config.toml
num_hidden_layers = 16
hidden_size = 96
n_experts = 256
experts_per_token = 4
d_expert = 32
d_shared_expert = 128
hidden_act = "tanh_gelu"
moe_layers = [0, 1, 2, 3, 4, 5, 6, 7, 8, 9, 10, 11, 12, 13, 14, 15]
router_score = "sigmoid"
normalize_top_k = true
routed_scale = 1.0
balance_loss = 0.00255
balance_bias = true
init_std_router = 0.00796
lr_router = 0.000801
num_attention_heads = 3
num_key_value_heads = 3
head_dim = 32
vocab_size = 11124
norm = "layernorm"
norm_place = "pre"
norm_eps = 1e-05
positions = "rope"
rope_theta = 2830.0
rope_fraction = 0.5
qk_norm = false
attn_scale = 0.177
tie_word_embeddings = true
parallel_block = true
init = "normal"
init_std_qkv = 0.051
init_std_o = 0.0
init_std_up = 0.051
init_std_down = 0.0
optimizer = "muon_variant"
learning_rate = 0.00722
lr_mult_down = 1.5
beta1 = 0.95
lr_head = 0.00766
max_grad_norm = 2.0
warmup_steps = 200
schedule = "wsd"
decay_fraction = 0.54
decay_shape = "linear"
final_lr_fraction = 0.1
batch_tokens = 65536
max_seq_len = 512
doc_mask = true
train_tokens = 214100000
max_steps = 3267
dataset = "wikipedia_en"
Below are experts of layer 13 (counted from 0) of a mixture-of-experts language model. Rows are named router (the router's row for the expert), up (a neuron's input weights, with its number) and show model dimensions 0-95. Each number is 128 + 24 x the weight over its row's rms, rounded and kept within 0 to 255. Numbers have three digits each.
Before each expert's rows: a language model's description of what the expert responds to. This comes from a sample of Wikipedia text that the model never trained on.

# expert 36
It responds to: Final pieces of Spanish, Portuguese, Italian and similar names, such as Vasc-o, Tamp-a, Ecol-e, plus words like Rio, Liga.
router:121137135134117142149136126118162159114114114082138149091144159134123130093170138162120124141124122152081127136106106143104186108159104118110148130127136108152099157142148132070160141149166120150132083141120092076127155096106119112130148107075113129105155130095128138142171146145149087145
up0:096110131119116124124133153149163136144118105110151143131088119123103148132130147179087088131108113153139119132124097138123114083122109144157136134107158113104112155146109168135148114148138177130185100095118132082114160125165162102098126145176140161104102136167138100098132163100159096121
up1:133132117175142150178147106155173153127122120114128110124145111111159086124133158140137121171103106116124193158150130122165186109134096105148147136133102116127106143133118133092097124118155162086095091152136122125102111097099155139156169121117108109103139099145108103098139092139112114132
up2:115160199114156160073142119105119123120141107111120159121103178106065122133116110132127129107099103125146171125141144148171154137098125103115121126114141126128119174157149124100173113149135113133153123133118175093158107106107123124160138112105099133131140116081134130146084139150154109139
up3:117094154121161095113128129128116157113137150140100072142166180113137122144113111102118151159090190121107163148099145159134124104137121118114136154135118144107126170147154156136109106124146102117108134171130106119151143163130089142046097114141149106106126121127135096111157150117110132151
up4:150133100127112105102145149164167135105124108144162136079121169172111113085140122116120109153096138129079168143133103103132122118136096153092139174132096099153140122144114146095136179118144093165169118135124152138143117131107106142109148093120138103126108134125120079094143111144165156152
up5:169127131080140146123149112123154157099158092141164104115139147136135097105140136143119132125088127086084153143145100113152110163071133133131113087097166133150126144149145180141159140148146147108124103119158124145120129122115113118119170113115109127056106098135117090125124112168134108155
up6:132159126151152142084139110127140111166130120095108142064144081127126144127131120111082157143115100134103116144126179163124135110105171133135104157144113102115120086121094149096109156141182142116103085112107109129126140160149143152136159143117157161126110117105069128092117151128141134142
up7:148101124173112147100135173155175115113119142150157146115141134132149112128158104129095118130129134109133095103126149113073141109159131098110140134108122083128141092096144143169142102154108132143135128180117082092139180099153136159160119105075081113126120150128130122146124118153143095139
up8:103145135131127145138087113146137134132115126122115125107177155116113104103124140198134119176121111126085091116117136115150181127129129158106136175107143104175088157118149137068155093146138123120090114124135098122097142109136140116106169114096147115138149148149126153148133162140149098168
up9:078104082167146111135128107110127123131140110110135153101117158106082135123207133151117160144079131158114128107126137132129113144117147115142121115148176103131087125142136134101132144091131127180144138118125125093138161122110113117142150112104132057111123143123127107130139156100151145186
up10:139132142155148140108099154100144152112132132083146132113126138138097108135114157095143140116075145151151156141131129187082179128140112131113107110096115076175122105172108148114138137117132104121139099112135150138142122087104130134136134122111129099142169088094141133171101108111166157089
up11:141121154144123115070105123139082130161099154103157115121141145140145148119093140116121109126152149164118165187115130147124147080135117114064144157129107134171094131094092144108156153140154125133072149119131129084170156131151144137101117114142121125121138095132151154143135116096151137104
up12:117152146129152135137126143086153084166140134161125137134116152134126192093145115146082104190104143092108148104126093104123121149123072147122132168114117150110144105162118110103116173120165118130101122148167092146143108109137144141105146115097107132127125131125137104113134117117187093135
up13:154109097142132158149141123152158084140128113115118149137120161118154118108180139150149141125124075121179123114187180146134167118089105093128141142147143123136094162157123122119134159113107122120092195142116095112096146145114153136097118130126120156084112126118144085135123134104142124141
up14:107130160115142084105143127150155151163135114123165101116119131132136102166151126096169141144143086103135130082102140094138142103160124128107128108110129090168085152115143135139166130123168116099131135130143160136123122141092125144151125084129153111083152100111144145094190133087171126126
up15:127176155154143112086138169145134139078154119116160148166138127137135091143133130117111147123174115106112132105146107149106123138157143104113104123165113119130116110111119094126159127122076123136127136166101141099178121136201151114139150086088119120098157099130158121126120105097109095114
up16:121103133120162129166123131123102130101101089123133116136138140110161148148153116115150157140141159151103131093143189158095115103120137104106107170170162136198100095112127129161144137116111154117129081137115141169153128143124145127095130143143150123108134095073101141092104149140122108096
up17:113119153122149130140099133119099125141061103111161126087136132122160120117122135107126111179111142148086134127112148131197139176158131105177085099157148143133123118146118112132166172104152113137114133149101146143147133134110114114171084114094125105116146131152159120101089141127155118151
up18:106138127133130141139141117131161099175162132109168137132122152141064109092127111141120133124125151124121118154128112118095192120133097131135150143099103117185110144124154112115179102129121118166109135109135160175111149144143121146155138119134179117106106061096126108125106113117092144158
up19:129161167167173151149108113147101138172068135114155088104124131135118139108162097130125156159123146102136084158113141153105116136140112120140134139144167160132174130070116156105164136159126131131147100126104085134106159106087100105143169113111110145114121102148124136150126128144111133103
up20:113161159127167152141139127085117111098133092096079122109137155138130133111187147150131150129100140126091135117110092148163150131165121087135151101106145171148133164116143121103179156137138139142156108114101112095123103114121118103165103118120099123117179119123115132119177136158131095149
up21:140103137182114151157089125139153133120111121093121188101124122130140092143175117134136137107088111132178087115115152125057131099144112110117147164119113124125131150096147106139128128163149084164141117148115105072102153135140140135112149097123143119129142142096114133155130177116128106113
up22:102145104143096141105138122089095153116096107101114120122121148107122152080143118142125144120152105135100151131080123173140153121164165103159118139128147152154155132125110184151157099104163102123153124136152111121157125081113131146090106095140099137106167156150143151131178099151128139160
up23:148116104135108159103157130112138115123136109143141153109108131115141131127135130141144139095169173107117144172109157120079133168147106098157102144106149138143159175116078142101121159079126129120112121158095133109100133103129113116094129134080125131105173109066180148127123116167133121141
up24:115148100127152156131119122123104135150129132097129137101156118133115120156176155124098147118134132154089154115131100170093206105152121125121139094148090116156141092105117124116132144151138112159148148056159106124141126102103132100066151087091140144115130152125136142121160144110136132121
up25:134100148180124141153130123135132189127131122098145177145127096130078143084142164150091113162104129126152087100094071162118155119133100100128144157117154142161120128112137136084146122141150134163116120130119108078112137157133137091120114148102130124102106097120143131136123158153134124166
up26:148080153138119106127113098127118097158140117122123116136106168115132166137117181140136160144099153162091157133125134123148111149082168118121146155141147133122131063130134118099161148131114146124151100089118107101168108131082125116110115158126146116144085121160144084125069165131131114137
up27:152152114120165159136160094133164110132141158137136140109129092152135133152145090130115133121143148127125147109068152107099113117100150157126199115134142103128142135137161154115138158079129102147139117108092096097103122130123146093132123142141125114079157150084145104080143126145150092169
up28:144144129119089100152102185102168136139125121114108120107134114105097114102145173133144131146147113129138121105107118086111110110177122107114126111109143140160138143190143105092133144149117135127107110147089116149106154154125153113118142124085118176092063127133143144152090134118145104178
up29:117138138152105118145139141113151117101150141139094185113103120118142150139144184111129101157150110127069130136117155124117115117132138113121178083107160105106124121139130127084155117143152095127165096171114129162087144138173163122129099153124135092098133136110097095115132160143140074127
up30:129144145108148149074128133128123151113143059088141128130125138118126103098094134133132117112131151145135143095117117116152143062160142137157116068103137161152152163126154129083120154125137153154133108175170119129155163105135111117122108092092119124101159143127105143147096134139138090157
up31:085124185118162151112141127135132132129113128107123121116158139146150154114140150144141159122136103123125165130108102090180148124113094070136140100120162130130073132132161128124148165141130130130087094162124149108156139078117099166171101117116094129098166098104101131101143137159107139128

# expert 57
It responds to: Final pieces of surnames and closing quotes or parentheses before pipes, dashes, or slashes in tables, credit lists, and track listings.
router:134131121132105105133085117143146144123097106129171145075178171138160086134153150165111127107136096139136141146100120118106178141143065151120147123140125126113117121165138130139150131122127149148148075113118092084170136099101118094181120131101142133114168138110148148122147114141135142148
up0:119138143140138164209125133112129113109120143110158136149078137136111135111140165106073134110107156098125150129115131135113144140082123139136118138143144109144118110142118144146121126110147119128122137167116165108160093115128161161102084134092155098105115061160140096173100115124154160108
up1:109131163130120118159097154132129125137111143136140142077168137159136110132099168163136165120110089110137154116096141124077086138096162101186138117130105103095138139141139130155141125130138142125193100136108110135166116094106143102162126171093146106115091144112141148123091120135105116119
up2:123202138084142144160120132111130118160100163111135131092130158124123115127097180110137118085118104145100135088106138144108112135128155129119094097149126104108154131142155087121095140165136144132167170152152138122122138099135111152112100104132100149144141157145121135090107100157093084151
up3:125120136081135163083129126131147170096130121078148103124092135132121154126130132138145142143123105071138177157131094137145168130134143155113128164123132097160113105147102082190159108104128113168105136144122117126183144109126146142126130145117139116135112114136159102080077137109132114140
up4:084141122172154082132138113143115110127106125146110149133090092171127099084133144145115112148149098078125118136164160116133129113114163152117178155127106139119113120107134140086135113141180123108137172158116101126144099147083155109121139106106113133088146130135140139132141105183128116173
up5:144133130112138124123129098135086141112139167094136197170093130105096121162140079120116099122128137139075153118090120137140123141111132123129103145123109118139124139119157115118149133093148133114139062175155120122137143123131139145112113133082196143142115100084137130146126176140112092138
up6:144169147139088129101098123112169088114133109169150138121155149109167124088133115157129105157125145130148108074155094112104157146131109143100140114146142120140088140141183072163094096119123130111142129127147157137128126108143135078116155111132099144146148140117119154102128177119106153101
up7:120106102120136120150113115151110108138118128080136090117093141160134124104183164133188131157119128089131085120169136138151090167090094149128155155100078136119134111095135088124087148105093103168115139138139132152178157130130159133151135129143114107122141107150116119147108123154131140113
up8:127117124094098116129144117160186149146138167095053120108138142098127122164105121112124140124119115104095124103095122144154146124127109115136134138131154137130162110127170150136134140146125070118148077157123110084125135156142171071130139149145119156130141116119141109134135173148109076109
up9:156164134104119083111159158121117131116129109118127092108124151151180108134151141147126128133095179118133105153134146143067137127127079101140102111158142128159121129149122131139101100127138132130123121133143089142116097119081119180106159110170126135131151108079072150172124092138147126115
up10:151146166154127177104119120149082152091120113096131151084154167171137099135183157091136148112085124112151116101114143117102151126140129120148195130092110136117089086125157108098127131130120123156121132129121120144105130124138134099143126110099127141111124093123135168185156117134123127108
up11:153113089152175116134160103173112110126136116102148144150151115100120159112125182100115138099146113163142138154072122135127169112149097116174093196145112114113128148140126126173127111151105124134124124134116088130151122121088089125118109119151104150119116084099115093117123132169132132119
up12:066066143105159111166146112161136096134095111146170135112149145141101094141104090158111154134111103136166123133103110118132117131126127126096157145081142111128136152148159144159105150128130121076116156150130164131174143116144128106095096112110118167124135145129105140114122187123122121126
up13:127106078161152136148095122090132148134122118142132187107189104145123122109117120119125105154170168145142181122120055157118137078093114127121109151126123103167115151141122161114130152103122121142139131098148138132141132100116122092160147156127153092104146123094111140113129107153148141144
up14:121111141138169154139128137114153115194121123135147136154136133156122111099092133113128119136130148160115119135147108148116089108090163141071094138079102131104132140131100141099122130133131114097112090112158168149120150133089134136154105095134129137129093117156143127113060112181151141175
up15:141101157161121132131127127144174149129146128191100125081151110164084089113123146169056129151136128115096116150135156104133111117102125157181140143124098085121131175141140145146079132102138108131163131117124114113098142162116114131130144116087122115122127133128155118168117114108154125124
up16:125105098121114136128095138142119118129126090163130113090176154122156105145137122175123100086121174134131143124105133157114161095114130084139119166127156124135136180108103112126130141097122131103143138148093152111181149128106103076131144138067143100140145133129100138144107111099146163170
up17:135144127110136116107133098144148125145127086173153171084140125152127086156142127123122140141122115106169127134129143111075121153118076174143158117132118151128086179122071156134115160118114108110104122164134153133091114124094114180122103079127129115122137125099156098112130132168118138123
up18:099109102175133154143121122131133167115166119075119134098161164183148107125111158097114142136136132130126164145124098148112136128125076114154167138101136129121151095173141160136117148134129147119087120061105094116125133135112111110170150160076163114133149147119111096123121128140124118118
up19:131138128116130135147116072128138144133122101137146157106111141101144146149145161132078152161106152150118139126114109106089133133119103160146146129159146109128132150147139105127098158120112125133127130115126166080141114053130110115141101149087154124103211129146188132124107126132148161096
up20:116129136117106087124067116115131122144136133125141168074149114153149115155131157133144125137126097126128155077087155132127131146169102152148103103100148113117152108132107149139124148142131176143124111136127055122160137083127126092143147152127146138115158174106117098097139127174101106153
up21:094129168088128117177126123140088140124100109119131134104160148128135117115137143123157146145164142137116118121146149120168101148146128114108112116116126120117084171172128104147144153139112128139131076139130083073152119154065132086156118151112122103139119156131167095152121072142134123158
up22:158150127098116120111097129136129118133093111127155124126107160148181145109113163155141124131150121119139127125126103052145113142149084116118107142123150098114117104112118128132150106149134185176140138129179100123107128108128119144189122113149139118132158109106106066127129154180091109128
up23:129128099099118128098115148133172124133110135128135080097122138140170118118128136146155148134104161136085150142108110139129146129135141137126178152093142137108092134096186123148102170110106094154125155152120126148110115133059113075146074145099163124116138128145116125151079148127144122157
up24:138121140148113137090125121178104130063124136132165088128138151126109118145116157100125145115151108184126110127131125112139158117109099138146103131108123165102122171131161099104144159103120122140135125094135157120121168091101113126168096124131119120171078121158121157081149114102092163152
up25:124155111131111102054114107168107102126107077120095160144113148091112121119126136155124113163166086120160154117139130091165141161149139110094149115122144147170130120125127126126145143121112129188156136103171100125140117121106123120140159157152122141100173123156103121084130153122130126099
up26:196101158131091081105122134125163133114105114105112123112133141125145099141110111194124166078139116157154114094124098134156127143139111115126123135131172146089130129160142123142132125161140112167110087098152138093123112116145160126119087122134139144084152136111142165134123076146157120138
up27:155155159101144157135090127121105119128135109088121128116146078160130113108091151143122087110174135109158142123126102131121107128108077191094117150098099117148135139134107156148152173153154129128153128147092153101121125122083128101160153103129128144159134111126118143159088097161117158116
up28:122150099146122127131163118153157140153082107103179112115140137150109101117128166146118123139092140165152192121102130104103136133104139114141148158107158091114131121170148108157122104127131169126080145134099098124130186121123104101089083122104119155113109100155171106119125144133106130134
up29:098135169095078157123118118123133151153150068115162116162162131135138128129078093115099123186145152109168123128119101146107152127127088140147137137142128119104090135113138152135144124176141092129131145159139133146167176099077116097130128138138159115122106128099159125125141123154138128168
up30:168119157105121146074126114139145142173084092109114155099122152102118099132132102132102103114166147118119156152152128160116167146124154150130151137170138152145106144087157137110136083132137159128106083112140142093109113089131113132132136131133140135157088114184147117106090150165140129158
up31:114072129120146124118132136164100132154098129138152116104175139100109119141159118133130157096145108104051128152131061126140124197156125165165139130138138160111124145111136138133155145103075144129101115162140130090153143123129122115145154144104130108138135147152117141141103134146103171126

# expert 51
It responds to: Single letters or short pieces inside lowercase words, chiefly f and m, such as outfit, disulfide, pacemaker, mound.
router:129144125126135133144097162110116118103096140117114128117141140128110097110107196161124129110152108126127117169137143161105150105127067133132150156193139169144103127149136081099165146127146130146113115093122103102153125115126128146138172158111116116090144101127132131139115196138123081149
up0:148125118163157132133170134113113119115106141110111158084127140148151103100128157147178140084109132112123137133109140134163106115096124138161130121145124169130166131158154068112120121123165115117113120085164097099127127102129121123155119130120106095135127111108172074149075174101129156155
up1:132131105138160153146138118143124123108121155112101123136126191127129125115173125180140124115088155109102103156157105136113094122144101089097140138142157148149122163139139095113150120066150117152112133172100153111120113087127099140145165143159085108134099126107148105136138135173132078135
up2:100156126112146153101098180137127095135133113138163134112123148094097118121127147106137158103152103097131115141130157132131155157114133114123168170136130149117121134149132132120114131136117129170101112094145100120151120055172158160083144174133106119125089132093160143152116135132087081096
up3:072142128123132094146145168177106138107099191132130143133175127133083140155128109146108153131138140171085112137130138111099104090152107116126121181120099108159084151156160113095118133148140085153087153144115096128140131135143138119133112116129105146160108134113151136128132155140099109156
up4:077112127136138132139118114121099117097093123153144123089091159158121140090099151140166139130116139052119113138128145125116142101186141113150162136122165166117102169116130127120097134149165098166136116116130157147116134161121141115147149098158149150137162112110134100114177133119081135116
up5:117127053108118125131139147150105091102123109083080150173109140160137085168134126157127163128111120106125152127112134158104132152143160163117119143111133116129130159158152166125151105094132098179130148081129129119182106137110108147135144141122121122090142089128155118154116096156124129125
up6:165160142131069131115138116099137106110153142105110143122113134123095124125097122098109150142138118096124116176147129146193103162132116149098112115183071153078150157113142106128136120142084133126153123119157089119113148099135124152139157151127100150113128152125123138128138142158095095176
up7:153102143172134129141109146138160167090116159116168119124104169129106098129105152144137133122116129119112087137144142159115095091123087087128154143148156134146117114141142124169154154132135161114156109117127104104117111160104158109170157069134119097145155106131090146123096137156099078117
up8:105138098115153169116133155123114122099126127122124152149132178109115112126147095135155087093131102150160105143083130158130148138148134124113081113121108132108078095121134106109142170155138143116115131157154142135100157065152168157106116140134150123155106117147158112117129168128112074174
up9:153150083101100125151124133132120122137133131095111122125145163109094133134120209095128116153141121113080153157152095172133162109105136129145157161135147169109113130126110145100132143139132152114136144126153085122130102146140103183163120066135135114095140104160113155132091140140137098120
up10:120139150100169140124107144150126123115120178119110152095147095144128137143107166135166133128141090151128113114116146131067120161082090147110144136149130140076142126132125117090152107095133124148064104107112120110155099144124121156153105158082131109151140112154144148169121133186119134131
up11:188145141131133116184110125120122090142134122171156154151121142143093107092133127119112126155137142160107154128127115120170143124098168109130144109162146095146147101123110048101114117161084122150147134146143106119131142119128124105113152138130134094084143181143106141089108151108142105122
up12:152112168106128116097152174086140171122117173094129121152096163119158104128132121128119154117109136081129117143134116143138147115154135181074148153134108159138151133152128118142150122079139125153117173089107079122164135151144127083116132126110108129124125131121155155084091125110094112130
up13:116166174149136093146122115123140116105106160123125124137147183129098145130088135141078103155104119128134139135113133112146116092098105139110138138143156183153084131159132096117132173128132158134175125110121113099138114112152079145161142092096124103132121110111116102153173146153125076124
up14:180122140096119123132073096155109087138140156117114152129127166137092121130106173139129134149127110127108123115152142092086146134112095114148155120123093110121096179160093122081112131150093123148181108169130111115104132137165114136135144129092092141133115125149129150070140133148125117152
up15:164144119165094129147081132128087125106143141067180129100190125111134099119112131142145142088124124139147128120164157139135141093137138152136119073104112139127158145128110167130157112121138153088124092142122084134105093146115168140097144154129138138075138098120128096119118138142136149119
up16:063154128133164100112146160136118102123175100112121152129129136122106096148112125185115143126116101158140138150112153159121162099128103116126176121110141106173116107142124123103101084141142140134092124112107117086132144100131103097152122140100120147177145128123148171166143125078132149100
up17:131092118131100157122116136105113113142125092144100130131109105108111110097105166130127175112096084135162163163124137119089152148132104108131146110168123165113089131153124091102169116147174174139081141123140113120136124140140104094120121156122126152120138130180152161145125138174116083147
up18:102157114156082136087177188121142118097145113123127115160145134120158115148115124100080149141132126106124115137138109099143127107129117129120111114102140135098127127143125069125134138114119171135175153180169144099107183111093169133135144095135101145129147127139113102130100147157119134084
up19:132134115143154113105140123125116088090109150110146128118112112119153134121119122161153144141162123171142123134099138143077128136148143123141190088174136164101098131166159138079097124121097154144123093137150094124108117092106114125134152108141061125135139136152165103145168117121163115164
up20:145121085105130125106168111110166138112135109085121114122071168121112086148084098176117105144108119145122132133143121136099164120150140162138129155114157138179142108131099148105157114128104153156150132119144115097161121172111163137102141134166106098119103110121155150090111149150137091134
up21:087136098135138139083121155109107134067159113115104123107136149131147119106095102142132140094147090094176142113140137140121134138143073132161158137127072109155133134114134095130146125140120144159121161151141122079175133107110153123129114155121143082161163127130163091138119154126171124131
up22:141106135119146130147082119116169159130166122112128158155172165106064099110130110126119084166155133098120142120132123116114065125152119112136110097134117097087148125116156135121153166090161127094145189132139133135153130149100141130128131125102122148139168136126164107138108139098157119154
up23:147125082123141078159095115117122114110117131132126125140131102111103135105112181153114127133097110141107085136120166144091126124127109163125118161150145157087131124116131097112135163114153113161142157085118146114112142077157112144076155121114144126093155108150155142130131160177170091161
up24:126119127097134115152125119144173129111089160126087152116126124085124101084153150134140109146179145110170132160103142133108160123133165087129130152173101159192115082129128071120092128112121150094123130117155099123121114101133133148159169106081105117144135129104149127141135138129133113132
up25:077131120138113131165101148137123114105138143096116134095139128110107150113126100139106163118117168138092160112161128165157113122088091071100181160145140142109107119150158108099167124131110147094161126101118149095149139138147123131117124156077148116148123104120172116107150173149119124151
up26:119124095136121194135129140100135114149121149093110087097092153134132130141110145134140147101150101125122103148121092130082112138112115129103082095137155143143129172166133122147160123101140168086132150148135101155169107128125154150168144146129108156101121112125162110116075112117143075145
up27:132102086103123144094096102108128092114180121082112143122168121135127158156135142147142118097172160115156133116135144114095137103162143139133123136122098159119146088121153110144148125100145134107136151158135159164085162101124132103131171150110164107075162107092116154156155116143114138127
up28:118116135161118142159090144110112140100128104155152139162105150155135116134136119147119095086192128085109078087185116083130110126142093161165120117131148166114152116102122090121185145152139109118143125107158133100154089101131113124134123144148136129117137130137134136162105127140109085128
up29:108126104124149129094108179077122097096151142118130131130163152120112113054143149138141151113135097176098081122130156104125126094117099150129113133138116134168093159149139137101164148123104180127110138142086138152127148096141134169111106172118084141117140115142146128135131120140118110158
up30:117126139126127123150141119129129115121126127138162114097137122118130092203112154156100135173127116138118088082185117096147117180128122165155104125128140130134143154105108127091134119155145094179130124148173109135133119176102085139119151155118136126084125139101092097123088135114154145115
up31:086122190101111138094142132133154119088158116124107121160138099128099139098106153144113107080131135129111115155172142118136160124145144142140138147132136178139112135102077116086117140165125107137136147114114122142167127132126098133126154116113097097172125112109094117136163117140082095190

# expert 52
It responds to: Subject pronouns and auxiliaries in biography narration, such as he, she, who, has, had, have, often starting a sentence.
router:101132121106129132143141146125164119166091097145147123059188136157120108122145153112098110132164113147121130142107094147119148085139115171131174145110136124127087112144145142112148134127165130107113137149103089091125122135060114111123138133095116152120155125083161158131154154120111144149
up0:114118125128154130139183155141144138110085111058157125097153162134150133179166128133125115156150135139127124140140120159128140094136115154113115071106141094169118144160131122176101146131127092113115130094112121118121125134118072126103143107126108152090120167091148144087147127117149153141
up1:158119110110114163108105147129135121126122120132116142077089124185141092137154154133139083156135121137124116151159177133148130125154143147090109139115112110165112127097135166093133140151107096155072095147094116111109147149124156153131160135092101116098184124128118135162105138124137080122
up2:088082142115132135145096129112132109154136132132173157169143127157103137106162180088125158138123149160121139175119138141133078080085138165147107129139120097133136138119186123122156122117119114110168132123139126088137134113133092143125137137112131183122138086125092105117111095140118093111
up3:137123117154112130118152126085158088140122093170142149157144150189102112109102146129123118134111123128115178087158153137121175110165119205113124129133143109134114141135156139145114151123113128129097074153099149122127100145107162133133098113063112123128125108123130173112126131118120153111
up4:112111140109133114117147089106104100128159186125099192140147102148107060112152096148115144159146128098160162111166155119104123108146120142126171087133144128093151121155129144124131154156123120160127127116138143158112107115107083111160135105142129127093094134119156124175127134128107114158
up5:113110102118156116093096113152130147121155113161155148079166137129134091140126145114138157099157132094122126125099111141101168156134096141172190154145125117135121142169127144148119107122154080116090139120150117094116124118173099090122149137108153117158137082109107112149128082164110129132
up6:102101153141109187118150137152174110111126114101175149084117149122107135094152139096131159153109114156112143141111111146110119108115154142158135169084124174152119136151122155123152119114120123117111108116138090126109164188077106115124104136094178134129111127104121158146133142089140139113
up7:113131158142075138114118171132130089117161117114139125146094112130147166080114142126127137126180084149094143128141123125127145102077120192132112138130143168096156077140163159126152135139134128107166119128153098120106105098103156095131145117110146146135164158096111098135127130129100152122
up8:151117083109135124101148143115124112164078128159165136093158102157118130155129136158140130125162118100142125121119153134118132132128088151139144141113129144119096117170091112137135142079207127114096129119093127129134137133079148126143085153135096162096150101169141164116132128119173118101
up9:109128104101173087151150128131150095139115153154103113122176159138122131115185140129130123115115085136112094186125085132137126121120137129107172142145102123127158114086164098108158123118156135119119162137088098125136139139092146139146143156090143142117174109114114166164116131091099148137
up10:104131124156166114154142125096114154125124101096144126161124125110098154085161125083123130137115141138176094145123108155168128137135153124092090113123118160110132174086114132120079155162135143155088111119119124132141093161157119143110153159095151115131137123174151120074104161101127115133
up11:183144181136114116132122118146138148121129134140152131110155098161117092080134152104119155109149133095154148168140086116105185107105134114107123169150144197133135110118093167107110143150128131156089109161133093133130135130098113131124112142129109071131107110114158122101124134108114144102
up12:089131139136142122079121160117113115140143118155137143103167132135118111097098113135159137172127127084130101140111101140131120123110169132126153178135087112062127173163130115110176067125131092111145119124156145119112135152126127137144139158102104167133112078145133095146129142142130143166
up13:121150160084137153150111126125175128135063110148148117102146087160126107086125141112138151105137099138129132171153084126100097132137152151126158124123115144167136152128116132089135123132157147139106159163109140144126112127068109078147142149117121121131149088109144127123153113126076143177
up14:150151125105133139124130138108150109155112126148144116123114158146137120112103113121130126179147142115128139100105137134109160133114112177122171103085120143147105116136153165102119115164154110139131147161101090125155110154134150141137115097082166133113116111066148138120191161071110143075
up15:152093107145144127149156137092142121155100098138116138119164133154139101108148108145131109118116126084177143127147111143101128124164118101117138117129123057133113173083166098128107100130113134118102141181101135135100151149164142170127145117165108083101153119115134164093151118130121137164
up16:123161135127106122124138161143125121137114094155136142097139119151107159099107137126139161110183113105134115116134057137131114149149138115123122131119103089101093151161147164110148136143096156120097149176081103084117144126099090152101158124119100167169127141098145158111095160126134111111
up17:159118169145136063112089109163127112144128132139158115096130113117148077139101159153119122118175139137130136109131133133121124113107090155121157129153166114111103130119107175160161142140101106154116136142135095110154104135066090158145120123106160119157094091099129139124124110145144170146
up18:084134133107099183124096107111158091147078141112126117117137146167121095135125123156090164110128133126121139109146136139114184151143150139155137129091125142144088130153150125149121131104148131109147156147132089114106115103114169117119115141099114121120131081124167143134145147097128214149
up19:141150094112117139117120154138122112154067076163125154128108167122117146145121125103114150146141136135111172154132142122142145087110139159142159161089134079140127148143126130163143185150127120134110113113102139120083137140091116128107102138090130113079165134102142161151127123147169156088
up20:102159106139129150134154131108098107134127099115160168173123113163117139116140151145148122100104122130121164169206149142165119130123152140146140071099126167124097127169115102090142123113104131130147136124114077103153117100116136134105092132158099112128092122133134177167118111143142138118
up21:093105136154149103137142130163157109170101099152163130089132141140121088136105147149079096150099111127160144138095114120125154104116120156111119150068086124147089128116141136114124137126109153081129154130134142129157135148084156131144156155130092123127174134128120156147176113129093143166
up22:163138158110136124151078109169126134147139120127131158058106137136169102143142154107147131136107131083146100146098142116122141138114108089131147140129109164102093126139099137105129147150120086153133166126157133184156096109096143090150153100116147132137121070129132105176126121142129111132
up23:130133140120164138164154118124123082158142123102138116131138140113102120152128126131119131110121139111171143110063102167150149120126105192127148087136128131104110112108189151153156107122133131154140085098134088074174122165106116096113139115146127109111136113096105132120119135167112168145
up24:071125149110128180124167148105178146145138120094151132137096113116137119086103133097125148155102137134116145146098114161135116132159079146127146116115140099182103110130135149162131153132106124161158117096127135145104106156158108130177103110119165108119075135167131111087146147118127133113
up25:096153155098148110165127153144140140120147105092093135111193145184148117125103124122154101121131110101131146083175130099141189155142118163096128120100127156129125078104099131118141120137150116130135113100131078142122101091087119109151152121132142083172133138127136146140125125113127132127
up26:136141144071139132142122112148126117132117108124163112124161149153098090137126175157094166112132120150122112113107129093135148109169123173150148119159148137061118120116146154129125126118125111061119074125130116109110123161113100112130114099111156139177121121146179148127108139149146169143
up27:156137142096096144096130148186092121131091120132130125114143147135130150149117160070139147138157151149115100126141077155113114130125116137112157164109110122143142114102103131107138148123142166134122093113092112133122154117106166097191142081133088154133143134120136106162109140133074141173
up28:135091125092116132126146134171150122156092103129129105066141138171149145099167136095124134141146125164136177164108079147130131084117132162116103125111117126135139091147149153110149093107169138104117113165079123087166123129130110135133153132095110155108135123124127165115122145164096124142
up29:121125089130168120126096122110199158142105116149151139097127141142146129122155116115095119148158134168113139119103144115134163128158108115106157162079108135089115136134115137135124152129137162159115162137089069100116141111140153120102117110086157072140146123099136134144133137084157104159
up30:127148125127135157096162150121116119124138081154089126098160158114125131127181153106110120190143124134125107129088156129112141151120165132137118103129121130107075090145149162114133127126118085100120112123108109112136132127151148160094165121095135088102169118123191122175158108131138144112
up31:059126097110105117153161164115122088158127088165141154096163154125112122111097119124135128132097132122118144128142089121138150096154115106146140130133126094148076118156136132121076177111122168104134115144103130158114116134135141110154117118137153175175131102146125173121150147112096104151